{
  "routed_scale": 1.0,
  "num_attention_heads": 4,
  "num_key_value_heads": 1,
  "vocab_size": 8192,
  "norm_eps": 1e-06,
  "positions": "rope",
  "parallel_block": false,
  "init_std_up": 0.0443,
  "decay_fraction": 0.476,
  "max_steps": 5926
}
Below are experts of layer 5 (counted from 0) of a mixture-of-experts language model. Rows are named down (a neuron's output weights, with its number) and show model dimensions 0-223. Each number is 200 + 20 x the weight over its row's rms, rounded and kept within 0 to 999.
Before each expert's rows: "comes before" lists some tokens at least twice as common just after its tokens as in all text. This comes from a sample of Wikipedia text that the model never trained on. Tokens count by the router's weight.

# expert 5
comes before: "\n\n", "\n", "=", " (", " The", " He"
down22,211,202,222,197,234,167,197,224,193,225,208,169,208,262,185,174,221,211,279,178,200,196,176,240,216,185,229,179,198,185,196,195,189,189,231,211,234,215,180,187,180,213,165,219,202,210,206,189,190,203,212,211,194,181,207,198,209,201,196,211,210,180,163,196,226,194,210,191,210,208,185,212,207,172,178,207,254,181,201,197,181,210,192,239,192,204,193,204,213,196,227,191,250,220,204,154,217,177,190,222,209,196,200,180,181,192,225,221,214,192,217,224,169,190,203,198,218,177,187,200,184,204,176,203,200,213,191,179,193,186,230,220,229,178,232,195,175,214,164,217,202,215,244,179,211,211,191,218,211,230,196,209,140,193,205,184,155,225,222,199,197,184,197,205,218,175,174,204,178,209,244,210,217,202,203,203,204,183,207,200,194,210,158,196,213,195,197,169,191,225,194,185,169,190,206,213,201,172,226,178,221,195,194,188,222,211,182,178,213,189,183,208,221,184,218,211,174,174,179,194,220,210,219,196
down23,245,152,191,177,205,205,199,209,208,217,161,214,218,232,187,177,235,173,198,171,184,174,200,215,226,188,186,206,175,167,224,209,206,224,215,227,196,224,209,185,229,198,204,173,173,231,196,209,194,180,229,199,249,191,194,183,226,231,219,211,197,233,184,206,215,212,222,198,177,198,214,223,201,192,177,178,176,201,202,200,221,251,216,213,225,173,190,198,202,191,214,193,222,196,228,205,233,202,231,202,216,236,202,199,196,189,193,192,215,187,213,229,183,209,183,201,185,186,195,209,218,205,185,208,182,223,207,201,183,198,223,180,216,191,205,230,206,224,196,174,235,195,217,234,223,240,219,221,202,206,207,228,200,204,186,187,174,230,220,209,229,194,178,172,172,186,205,208,207,209,184,227,200,188,210,153,180,223,186,207,221,202,193,213,169,184,196,229,195,220,183,198,195,216,237,211,178,218,155,176,197,165,232,170,184,191,233,223,147,191,202,170,174,217,220,194,195,201,209,202,208,191,167,192
down24,203,198,230,203,203,192,221,207,196,209,169,201,174,192,218,193,204,212,214,180,192,203,187,219,207,220,245,251,200,219,233,207,207,184,203,199,232,202,219,215,163,202,191,198,202,186,202,174,201,180,192,199,230,172,205,185,207,199,202,219,238,224,214,223,243,204,179,224,166,199,228,213,191,168,212,232,213,201,213,189,151,205,199,211,196,191,163,188,176,208,219,188,217,208,226,196,209,179,172,192,198,169,196,185,204,221,183,242,194,185,199,228,167,193,186,221,215,226,196,215,225,178,187,219,225,176,196,226,196,155,219,197,244,201,197,164,222,171,185,205,211,199,211,190,197,184,218,227,212,208,202,202,165,202,210,217,192,223,221,179,185,190,183,200,209,222,237,222,205,208,177,181,236,213,215,203,193,227,201,210,241,194,194,208,208,193,198,209,176,221,186,161,232,254,185,184,182,227,200,216,203,213,200,171,177,193,202,210,156,198,211,167,157,226,215,209,184,184,203,195,180,248,225,172
down25,197,238,233,201,197,219,177,229,204,187,198,209,203,205,199,186,206,197,237,218,172,199,204,194,182,204,171,194,163,156,226,185,211,222,197,175,198,212,209,203,146,223,210,197,178,186,216,214,219,187,206,176,198,208,194,167,206,200,193,177,200,224,215,188,211,193,186,174,204,218,207,223,191,227,171,189,214,217,175,196,206,223,200,200,235,211,178,223,262,201,187,203,204,198,220,201,209,188,196,221,209,199,198,230,206,186,166,175,185,187,229,186,193,188,192,200,210,200,183,192,190,232,178,215,219,220,200,218,208,215,179,215,198,208,224,195,190,243,212,192,185,204,234,207,168,195,248,234,211,204,191,196,170,213,228,181,215,257,184,200,163,189,218,190,226,162,163,180,201,191,188,241,221,163,217,167,195,187,183,224,227,188,185,181,220,200,179,183,208,169,188,170,201,190,199,219,184,252,202,197,201,193,198,193,207,167,205,175,229,187,204,252,221,219,218,204,235,211,195,207,228,184,229,207
down26,190,162,214,224,174,230,205,169,204,225,234,214,226,194,226,185,190,183,162,204,192,192,176,208,159,203,227,188,209,185,210,184,171,142,169,230,182,220,222,222,227,189,216,238,222,228,180,190,209,184,230,210,196,197,215,202,195,180,228,189,209,211,206,182,211,188,178,214,210,200,234,233,164,196,185,194,185,195,180,181,173,165,183,184,206,188,209,187,232,215,209,205,174,181,213,211,194,230,174,199,226,185,193,182,229,199,222,202,197,191,193,204,192,211,164,208,182,220,188,209,200,204,200,212,200,221,191,190,189,189,194,233,196,231,219,205,198,202,187,203,183,191,162,216,197,182,213,196,200,224,221,192,202,225,175,223,177,176,189,187,210,187,161,215,172,221,150,230,183,184,242,193,214,236,218,225,187,192,138,196,195,228,212,187,195,198,171,188,192,179,197,206,223,220,183,219,160,192,241,240,193,191,199,191,227,192,202,211,202,216,192,164,190,216,234,213,168,205,203,194,203,197,221,214
down27,166,177,186,208,201,197,175,197,203,224,170,197,192,180,208,209,234,200,161,182,192,204,201,193,222,208,210,194,216,194,226,219,224,181,202,184,213,202,145,200,207,196,198,208,185,221,176,183,241,214,176,204,195,166,184,188,219,209,217,228,172,201,204,215,221,239,174,223,212,193,176,231,187,195,210,180,196,180,220,219,229,190,164,208,156,197,220,206,215,223,187,176,203,153,215,210,198,206,199,219,215,215,210,196,190,220,213,228,190,209,211,230,190,206,182,160,175,220,209,190,225,177,175,207,227,178,189,194,216,181,215,219,210,186,228,230,229,178,204,223,219,223,201,225,207,172,183,183,182,222,181,191,215,198,199,218,219,202,245,211,182,210,211,198,166,205,192,175,208,188,191,155,218,233,211,214,211,225,212,254,183,210,235,182,170,174,169,248,210,223,201,231,192,206,206,216,199,174,207,222,204,232,197,190,206,196,191,246,218,230,182,197,176,216,223,222,194,178,236,185,205,197,204,205
down28,204,188,231,185,204,141,203,190,180,208,173,190,190,186,164,238,222,176,225,211,232,225,196,180,206,176,206,218,187,199,189,193,202,173,219,205,200,193,188,222,224,186,202,226,204,176,227,228,201,220,223,160,233,201,200,204,182,189,195,169,218,184,222,199,216,185,185,207,204,194,167,210,158,210,232,204,193,212,177,182,158,215,194,166,209,184,240,225,211,200,184,172,200,179,196,180,207,207,175,185,203,186,211,181,184,189,216,198,179,214,199,237,219,219,189,209,197,180,175,191,243,188,223,203,231,174,196,207,172,203,159,218,202,179,212,225,191,176,205,173,234,207,195,244,200,216,185,171,217,237,197,223,212,214,235,208,208,237,230,177,247,217,166,186,213,231,222,226,204,167,214,213,173,208,184,186,169,212,178,245,195,211,188,219,207,215,220,207,180,215,238,216,186,201,182,207,206,223,209,222,188,195,209,209,186,202,209,187,201,214,198,192,217,170,217,184,193,221,191,191,228,205,215,222

# expert 0
comes before: " of", " to", " in", "s", " and", " by"
down22,206,245,214,175,204,230,193,207,188,173,186,198,210,221,195,227,166,204,175,182,215,179,216,193,208,161,225,234,201,202,190,230,192,169,204,226,195,154,176,245,194,190,207,190,190,156,196,179,221,196,190,202,202,221,216,217,251,209,211,191,192,190,183,216,193,170,207,194,186,172,206,208,204,186,194,177,187,194,212,208,208,195,185,228,210,171,202,184,215,224,204,175,211,186,257,171,206,195,220,185,213,218,220,223,194,219,193,190,180,186,208,184,190,194,203,224,218,217,213,237,205,241,206,209,198,187,206,221,203,179,215,209,199,246,171,191,203,213,199,171,198,216,229,173,199,178,234,175,217,229,188,203,252,202,199,221,184,194,160,198,217,182,194,228,193,197,224,216,198,195,156,177,218,191,197,233,201,182,224,197,193,231,223,183,232,238,201,206,191,205,214,236,202,192,206,208,224,243,212,189,184,175,192,201,192,193,140,192,218,195,188,195,168,214,206,228,220,212,178,227,203,189,170,201
down23,161,189,215,153,183,209,215,186,192,210,208,185,171,173,160,171,189,227,238,189,203,182,194,159,186,232,190,185,176,191,237,212,210,202,187,211,190,216,188,229,201,199,177,192,198,198,162,210,221,239,195,206,216,215,196,216,211,188,193,190,224,237,217,209,195,214,224,218,201,200,212,196,197,189,204,210,207,183,189,237,213,190,213,196,254,156,184,232,198,204,199,190,179,195,200,186,202,226,212,195,221,193,183,188,201,211,217,186,220,213,195,160,190,208,182,193,195,188,234,174,205,217,224,174,161,203,194,182,198,216,200,186,160,232,175,195,227,159,177,202,211,201,204,239,160,180,209,227,215,207,165,172,185,216,194,173,189,197,202,182,186,244,172,197,216,232,179,210,234,211,190,185,214,216,194,194,218,244,218,185,182,171,186,167,205,175,200,189,174,216,200,217,184,149,219,222,188,217,189,237,231,205,197,204,187,209,216,173,210,180,201,188,215,184,161,201,183,192,196,193,180,225,196,203
down24,200,169,211,213,205,196,219,228,206,220,168,196,185,177,170,195,162,177,236,211,208,221,210,214,182,223,175,231,195,197,166,210,232,204,208,196,188,166,210,204,193,159,198,181,191,194,207,187,221,239,223,238,167,223,176,192,218,186,216,197,226,219,177,199,201,203,208,210,219,224,175,199,225,238,204,211,232,194,212,158,205,221,201,192,219,177,164,205,190,204,212,233,217,198,203,235,197,205,197,209,201,177,192,178,197,226,196,209,168,203,192,213,175,219,201,234,216,194,189,170,214,232,233,199,195,171,182,187,186,188,153,209,186,190,191,234,222,212,184,198,216,166,215,192,181,206,220,236,210,203,207,202,190,189,228,199,237,218,217,208,172,176,177,177,225,197,184,248,226,232,202,188,180,194,219,154,212,222,176,195,195,203,199,194,201,247,200,225,206,198,154,195,216,185,200,196,198,219,208,225,177,197,207,219,193,169,215,172,191,190,218,189,235,225,175,216,161,225,186,187,197,207,210,212
down25,195,177,178,144,191,225,158,217,219,204,185,228,189,207,197,208,192,178,186,180,180,182,206,204,222,195,216,186,207,190,229,208,196,234,205,195,189,198,156,166,176,192,194,204,205,181,180,226,201,206,189,169,220,196,234,221,172,193,179,199,187,168,228,193,207,198,227,196,183,203,236,210,217,199,200,209,176,181,191,195,172,193,214,203,203,179,203,189,164,218,181,223,192,186,195,228,243,244,189,218,200,193,240,229,219,160,199,168,182,207,210,195,198,181,187,195,189,192,211,195,206,199,186,202,230,216,218,176,202,238,150,214,204,224,168,210,192,202,202,224,224,214,159,216,221,234,177,207,167,191,183,224,249,225,181,208,184,190,201,197,212,204,190,182,203,201,223,219,177,186,201,225,245,192,217,226,187,185,198,209,203,193,199,197,180,186,243,215,237,188,211,186,157,177,181,156,210,204,171,212,165,213,204,223,196,202,240,197,182,209,218,215,188,219,208,197,210,171,200,202,178,171,205,204
down26,204,185,232,216,199,237,228,194,196,217,143,190,159,203,203,195,184,200,206,196,188,198,183,179,194,216,194,194,190,195,197,198,201,245,220,207,221,185,159,183,195,203,187,182,209,190,165,196,191,187,183,211,143,206,188,217,204,205,174,195,157,189,205,228,204,221,197,193,221,215,199,183,206,238,191,201,190,173,203,203,235,187,177,231,180,210,210,218,187,223,193,205,164,196,199,208,225,229,179,199,186,203,189,159,210,187,230,175,216,185,161,187,216,175,225,222,205,193,228,190,176,182,193,216,192,201,225,184,198,209,189,189,193,198,222,193,199,201,191,181,213,193,186,219,207,204,197,193,157,204,202,198,231,205,180,184,235,183,173,210,206,201,180,176,220,217,219,232,173,190,211,255,166,211,180,184,259,213,195,193,185,187,208,212,190,212,138,190,203,214,188,193,229,179,171,173,188,202,196,162,171,189,212,223,210,219,167,157,226,187,200,193,226,220,204,177,223,210,197,167,230,196,186,187
down27,220,200,194,243,185,189,168,225,215,196,184,192,172,210,204,224,183,202,220,227,200,213,195,204,202,178,190,229,223,232,233,200,216,217,205,199,194,179,188,198,167,226,210,205,157,199,175,191,188,167,241,185,192,207,217,228,243,165,185,190,233,174,203,199,208,174,211,201,201,196,218,179,188,222,209,196,205,206,177,146,169,164,177,189,210,192,197,203,190,233,203,202,191,172,191,210,213,190,231,223,213,204,214,166,229,218,156,201,179,178,199,212,145,222,206,211,227,215,225,194,168,210,225,203,208,187,204,218,184,212,178,175,200,203,156,212,208,184,181,210,196,218,168,189,198,171,230,203,195,228,187,181,231,218,181,193,224,208,213,197,250,197,212,187,186,191,216,185,212,212,157,180,202,188,200,204,183,208,210,213,185,179,211,228,205,218,213,175,225,210,244,144,191,201,207,198,228,213,189,214,190,205,201,195,165,198,211,231,220,190,190,222,234,221,222,190,211,177,181,204,175,199,210,212
down28,191,185,200,198,218,202,209,218,210,196,204,210,179,189,197,185,219,222,204,173,254,219,173,183,208,184,178,166,207,176,188,211,173,195,195,213,181,202,227,199,214,194,195,198,233,218,204,214,191,172,204,226,170,221,242,169,195,212,206,224,214,166,191,212,165,222,183,217,180,205,182,188,185,192,195,193,214,202,202,183,216,181,203,193,191,213,198,178,206,218,215,186,217,195,211,208,200,188,205,162,183,196,157,196,230,210,202,172,232,164,187,203,200,219,185,230,205,194,232,214,201,199,210,184,225,210,213,197,162,177,216,194,202,185,214,149,171,193,194,201,207,178,201,215,167,185,197,206,197,212,229,161,185,190,209,215,175,142,197,189,195,234,145,196,182,215,207,258,174,191,194,174,226,244,219,169,197,177,197,184,223,195,217,213,188,185,200,251,226,206,209,212,217,188,187,203,227,210,190,223,178,225,199,210,220,155,196,215,190,242,188,246,204,189,188,211,219,220,221,224,172,189,202,193

# expert 7
comes before: " |", ":", "–", ";", ")", "%"
down51,201,186,194,194,200,199,202,183,175,189,194,235,203,174,212,191,198,196,205,192,175,189,198,193,198,206,216,175,188,184,213,188,181,194,209,220,212,226,209,208,180,187,207,199,195,225,210,225,188,256,217,200,199,209,213,163,189,191,185,179,176,224,220,147,164,196,205,200,212,160,216,200,221,191,197,205,228,217,215,203,207,191,187,199,228,263,206,191,188,230,189,216,179,217,226,193,192,180,199,212,256,215,185,188,234,180,213,191,235,217,166,234,197,213,235,192,165,204,193,201,195,215,167,214,240,188,220,215,226,174,213,225,186,181,187,200,208,181,156,188,210,210,181,226,183,229,212,225,214,214,173,205,194,175,223,215,203,202,217,224,199,186,199,190,202,180,204,177,198,230,170,200,227,194,242,194,178,202,200,195,218,215,195,161,218,221,215,210,220,206,164,204,182,168,189,205,157,176,175,211,176,221,178,175,178,228,184,179,183,195,217,210,195,183,239,230,182,189,198,193,222,248,224,218
down52,207,223,175,211,223,193,202,174,229,221,195,234,223,207,204,211,220,206,183,189,196,197,220,195,230,212,163,171,191,175,201,195,198,233,171,242,172,201,209,161,191,200,205,189,157,198,198,176,207,212,223,195,208,182,199,210,183,205,158,181,209,170,211,176,192,203,196,210,179,241,203,205,195,198,184,184,193,172,188,216,176,213,198,191,207,239,228,176,192,184,190,193,208,187,222,194,147,195,197,208,212,216,195,180,204,219,191,198,223,154,199,219,226,174,216,202,212,164,215,222,252,193,215,194,196,192,185,188,210,199,235,175,191,204,184,214,163,190,186,215,191,168,248,190,191,203,176,218,246,223,232,198,205,211,236,187,192,216,238,180,215,218,166,208,203,184,168,186,204,209,191,201,162,179,190,184,160,207,224,178,203,211,194,189,181,188,198,221,234,229,196,197,164,175,229,157,176,172,209,206,182,203,198,198,203,204,210,202,200,189,175,244,227,228,192,195,196,212,214,170,197,190,179,216
down53,172,181,231,198,195,193,204,213,199,198,169,210,177,206,229,213,241,185,183,211,202,195,198,208,203,164,229,205,211,231,230,233,208,195,168,198,196,193,215,192,213,187,214,212,162,191,189,190,215,160,172,212,168,172,212,221,195,211,217,176,200,191,202,206,209,193,201,225,204,183,209,171,228,206,197,201,188,185,198,211,167,182,204,190,213,212,227,206,190,217,165,210,221,251,174,198,180,193,194,245,197,171,230,179,218,220,201,222,199,203,208,194,222,172,191,197,211,232,210,170,180,223,174,178,248,202,184,229,166,195,232,184,178,192,196,177,175,197,205,223,182,159,159,204,199,234,182,177,183,196,204,237,190,211,204,182,161,190,233,197,213,200,206,198,206,222,197,191,212,203,210,190,171,225,210,234,195,225,168,220,204,212,177,205,181,203,203,189,198,208,213,248,194,195,188,192,210,186,251,208,200,220,184,197,187,218,219,233,202,184,222,191,219,170,180,217,220,128,190,223,208,203,212,184
down54,188,188,180,197,130,177,200,175,204,171,185,228,183,204,196,188,201,195,173,209,180,201,205,177,205,203,192,177,215,180,165,202,196,164,208,229,191,201,206,207,197,193,259,176,188,183,176,216,201,185,239,223,203,168,212,200,158,189,189,201,204,163,195,162,187,208,186,221,211,188,193,216,196,174,207,167,208,208,176,209,174,214,189,191,184,222,210,201,174,187,175,192,223,217,201,192,232,221,181,172,216,160,184,202,181,204,206,216,190,214,207,197,186,204,168,226,201,177,167,212,222,209,173,202,175,214,213,196,219,207,208,183,222,169,193,202,198,167,198,208,187,228,227,176,228,215,183,191,194,225,210,200,216,204,194,164,230,194,187,166,175,177,179,204,205,212,208,170,244,200,198,189,159,200,215,200,159,190,200,198,221,207,173,216,210,229,191,179,202,179,223,220,217,207,236,179,208,174,189,225,189,235,200,211,209,235,207,210,186,195,211,240,183,224,168,212,189,141,208,204,184,181,226,208
down55,235,218,170,150,209,202,235,191,222,207,192,230,179,194,189,198,206,216,219,220,206,205,204,207,221,202,185,213,201,200,204,199,188,191,177,224,198,196,229,210,254,198,186,193,210,201,177,171,181,206,208,206,213,208,202,179,211,169,200,218,176,227,182,162,190,189,207,216,192,176,244,182,214,173,174,258,176,200,200,161,204,210,185,194,184,196,193,179,192,192,194,213,191,210,214,210,219,161,167,208,211,225,221,207,208,184,182,221,198,162,190,173,224,174,191,224,188,222,225,210,223,208,197,212,192,206,205,198,179,216,203,210,204,189,205,203,198,233,182,178,193,179,169,231,182,204,196,184,167,225,189,214,200,237,193,239,226,245,169,204,194,163,210,176,173,236,179,203,196,188,195,203,210,205,175,168,197,199,178,199,178,222,185,199,195,207,209,169,201,217,134,195,205,210,173,164,216,195,190,191,149,214,212,218,209,222,192,200,185,212,205,197,183,169,206,152,195,234,219,236,192,210,215,196
down56,190,242,202,207,199,200,205,214,185,226,234,185,196,177,200,211,209,224,200,165,206,193,225,186,139,168,180,194,198,197,181,190,202,244,213,207,182,223,191,208,213,185,199,179,217,208,191,222,191,216,235,208,169,207,193,212,203,178,184,181,204,206,219,207,210,248,192,175,213,188,171,220,171,201,198,176,219,213,211,209,228,179,198,204,187,198,217,207,202,197,230,192,193,196,208,212,199,212,219,181,180,206,163,206,172,209,213,211,198,238,198,156,213,170,207,191,206,189,185,220,206,194,204,223,150,218,213,188,193,199,229,197,134,206,175,203,174,159,202,170,221,183,199,176,207,235,173,164,196,159,201,149,220,204,206,215,195,187,214,209,209,185,242,201,196,222,181,223,181,192,169,200,219,206,196,217,185,185,215,237,181,170,190,200,218,243,191,214,238,241,176,183,215,188,156,190,211,208,175,207,188,196,226,198,199,192,179,177,180,198,196,184,195,212,209,195,228,164,206,225,189,219,187,203
down57,181,182,199,227,200,199,199,205,190,212,210,252,223,201,252,186,171,193,219,192,231,192,208,234,142,176,211,202,221,222,192,211,184,184,198,221,203,169,178,156,186,181,158,207,199,187,239,234,208,234,182,181,222,175,184,190,190,219,205,203,192,199,175,202,215,225,200,249,171,228,209,195,227,240,189,253,217,221,190,197,206,220,216,199,204,208,192,227,197,204,231,180,161,176,180,196,243,220,199,192,188,190,206,159,186,177,211,211,231,218,204,192,209,243,195,212,183,202,206,195,163,192,201,222,189,199,207,227,189,195,217,218,202,203,201,219,196,221,208,202,185,213,208,226,180,217,183,198,192,194,197,209,157,199,190,200,200,169,207,183,202,184,191,190,217,222,220,188,173,206,162,201,203,136,208,208,230,231,185,190,195,193,188,227,204,197,137,201,230,217,192,231,227,207,201,218,228,201,228,195,165,206,197,192,191,191,196,204,194,198,200,181,200,216,188,197,210,191,192,184,209,198,197,188

# expert 2
comes before: " the", "  ", "|", " a", " The", " 1"
down49,180,211,231,207,211,204,225,191,182,219,221,202,183,199,182,178,211,228,186,197,190,205,190,177,195,215,191,189,185,213,213,201,194,181,217,248,221,231,243,198,190,179,191,181,181,245,174,206,182,248,180,217,231,230,215,187,245,183,199,207,204,157,187,222,213,207,185,192,225,206,187,188,146,221,176,167,206,202,214,200,198,183,222,156,223,207,195,207,249,198,201,210,177,199,190,179,208,231,225,201,187,220,199,200,153,208,251,183,192,201,184,239,208,200,161,202,208,191,239,204,217,190,191,205,175,199,170,184,185,176,224,205,180,209,223,215,212,175,218,225,206,217,187,184,193,172,194,173,201,171,194,199,233,202,212,204,199,209,207,242,185,208,221,198,208,196,203,184,210,224,182,208,189,183,180,202,183,204,234,225,193,197,175,220,210,168,237,160,177,171,231,200,197,211,210,219,197,216,227,194,238,204,226,209,215,218,187,155,188,212,189,197,177,208,206,205,207,211,217,190,223,218,198,173
down50,184,217,189,182,198,213,191,215,194,181,225,172,240,258,206,212,183,194,217,222,191,205,182,199,242,181,195,174,205,208,224,226,169,220,203,209,211,230,173,182,207,170,205,215,186,205,192,215,199,219,181,196,168,200,211,211,235,230,219,202,174,206,180,234,221,182,206,203,215,166,205,183,182,221,187,190,213,159,198,191,170,237,202,185,205,221,205,189,222,237,227,188,199,213,181,170,172,178,219,215,194,207,199,217,207,214,260,184,216,207,191,182,169,186,198,209,176,204,219,185,170,213,186,177,197,193,196,172,195,194,183,223,174,217,183,173,210,236,220,187,197,224,194,213,197,193,204,194,233,177,206,206,202,215,187,214,176,206,214,154,203,248,253,224,194,197,195,220,197,213,186,181,189,199,224,201,221,176,198,204,166,199,189,205,222,222,220,209,171,158,173,209,207,179,176,209,205,225,212,195,213,220,176,170,205,238,179,196,218,200,181,185,141,216,179,189,206,225,178,211,199,195,211,226
down51,184,239,192,200,195,229,193,207,176,210,197,214,245,187,202,187,192,211,208,168,182,203,190,207,202,212,201,181,190,207,195,174,205,232,216,200,201,228,176,191,189,199,178,194,188,195,202,181,216,215,182,173,192,196,183,222,201,175,212,218,231,160,207,185,207,196,202,216,218,211,181,202,219,206,177,173,218,197,204,193,168,201,202,167,185,216,160,198,174,206,200,174,216,208,193,199,173,197,206,195,245,180,213,199,198,235,202,188,211,202,208,181,207,215,211,233,193,211,245,196,167,228,205,201,146,231,184,159,210,201,256,198,210,214,204,222,213,187,185,172,257,219,237,230,156,194,215,218,197,199,212,197,229,195,200,203,148,201,184,193,249,187,231,208,198,175,224,203,216,242,187,208,206,202,206,197,218,198,210,215,209,189,190,227,183,161,225,194,166,213,209,197,179,190,217,170,160,201,190,200,192,195,211,211,211,219,165,246,209,186,186,173,190,236,160,181,176,216,193,210,192,178,195,197
down52,180,200,177,169,173,194,209,178,196,184,210,181,186,202,207,186,193,203,213,188,221,176,190,230,166,182,221,168,213,209,192,227,225,212,181,235,199,193,203,232,183,221,174,166,204,160,164,203,217,225,196,216,202,243,228,216,192,165,203,214,217,200,204,184,193,209,204,237,215,199,192,181,181,203,192,163,188,211,232,219,240,218,212,228,223,220,216,186,209,201,210,213,166,183,240,219,191,166,179,197,191,203,186,211,175,224,235,235,190,184,191,199,187,195,166,184,228,227,193,212,230,196,172,206,205,166,208,182,171,208,185,205,208,213,204,238,223,211,215,182,184,202,227,220,247,220,174,216,219,193,204,212,177,202,176,196,154,211,225,218,229,207,168,181,214,161,199,208,192,204,209,155,181,196,217,198,162,180,196,191,218,171,197,213,210,201,172,206,180,208,193,232,183,187,201,189,179,237,223,170,219,188,192,177,197,190,200,192,193,219,199,174,190,200,209,209,208,232,186,187,168,206,162,179
down53,232,245,182,225,190,184,202,170,191,187,209,230,194,207,187,219,228,204,222,243,209,185,190,215,206,198,183,200,209,234,215,195,211,205,206,161,220,161,185,199,215,228,212,161,222,211,193,173,212,202,188,236,193,172,223,207,208,222,180,216,187,182,189,199,225,183,208,235,176,235,215,207,207,183,220,211,243,185,200,164,195,197,219,191,175,197,235,207,175,205,215,224,188,191,226,231,190,184,189,177,171,178,210,202,174,185,200,190,189,224,198,158,173,208,206,199,223,156,204,195,220,205,214,188,194,215,198,177,192,221,222,192,204,201,196,232,210,187,194,185,212,175,226,219,232,187,181,187,185,190,200,196,204,208,226,228,221,223,205,201,217,238,172,184,184,245,214,232,168,184,146,183,184,169,219,208,211,190,204,208,192,168,205,193,210,190,210,233,190,245,214,232,212,224,166,205,199,184,162,177,209,222,215,223,231,216,224,184,172,206,212,217,202,185,182,187,181,222,216,178,198,194,219,215
down54,192,213,186,238,215,214,189,171,202,198,193,199,205,229,194,224,204,181,185,220,241,230,238,232,200,184,207,192,187,182,174,182,201,193,219,184,206,185,220,264,186,216,194,212,197,191,225,212,211,202,180,203,185,207,213,246,203,196,207,197,177,193,191,200,215,228,220,219,200,190,184,160,235,190,145,181,186,185,211,241,214,199,204,231,228,215,228,212,197,234,167,195,188,214,162,182,183,166,243,193,194,194,179,207,187,191,207,206,165,170,192,199,206,183,190,193,191,205,187,206,242,197,178,165,192,181,213,198,218,198,169,220,173,222,193,191,195,229,228,217,199,187,207,208,171,213,188,200,220,205,187,192,182,182,225,216,182,229,208,208,226,177,187,198,230,205,202,203,170,177,173,187,235,182,192,205,213,217,219,197,189,200,234,205,194,216,203,146,265,240,200,194,184,203,184,183,190,188,191,215,195,190,196,212,227,213,199,192,194,202,171,155,204,198,177,222,213,230,200,168,200,192,186,180
down55,234,194,170,178,221,169,172,226,215,211,197,199,236,238,201,221,201,220,168,200,215,208,198,195,228,187,210,186,190,212,190,181,193,199,157,173,171,202,219,184,209,165,198,245,216,217,214,170,200,217,171,217,211,167,228,225,236,200,230,167,229,201,199,197,219,215,201,200,208,215,186,183,208,208,169,203,201,206,206,189,197,190,199,182,206,223,225,221,212,213,227,180,192,216,208,187,171,194,189,228,195,190,206,233,185,194,171,175,215,183,188,184,184,203,206,206,230,213,161,164,207,200,170,166,233,181,210,185,214,201,189,209,180,192,214,240,217,231,196,187,192,193,202,233,198,148,187,184,210,170,166,200,238,191,211,225,206,192,176,173,152,170,198,223,216,228,198,200,191,192,192,207,233,199,216,211,207,208,236,200,209,195,252,184,203,211,178,184,168,210,190,214,185,191,222,185,218,167,205,191,182,225,188,181,211,196,187,176,203,228,179,213,216,171,189,208,179,188,195,221,203,213,180,250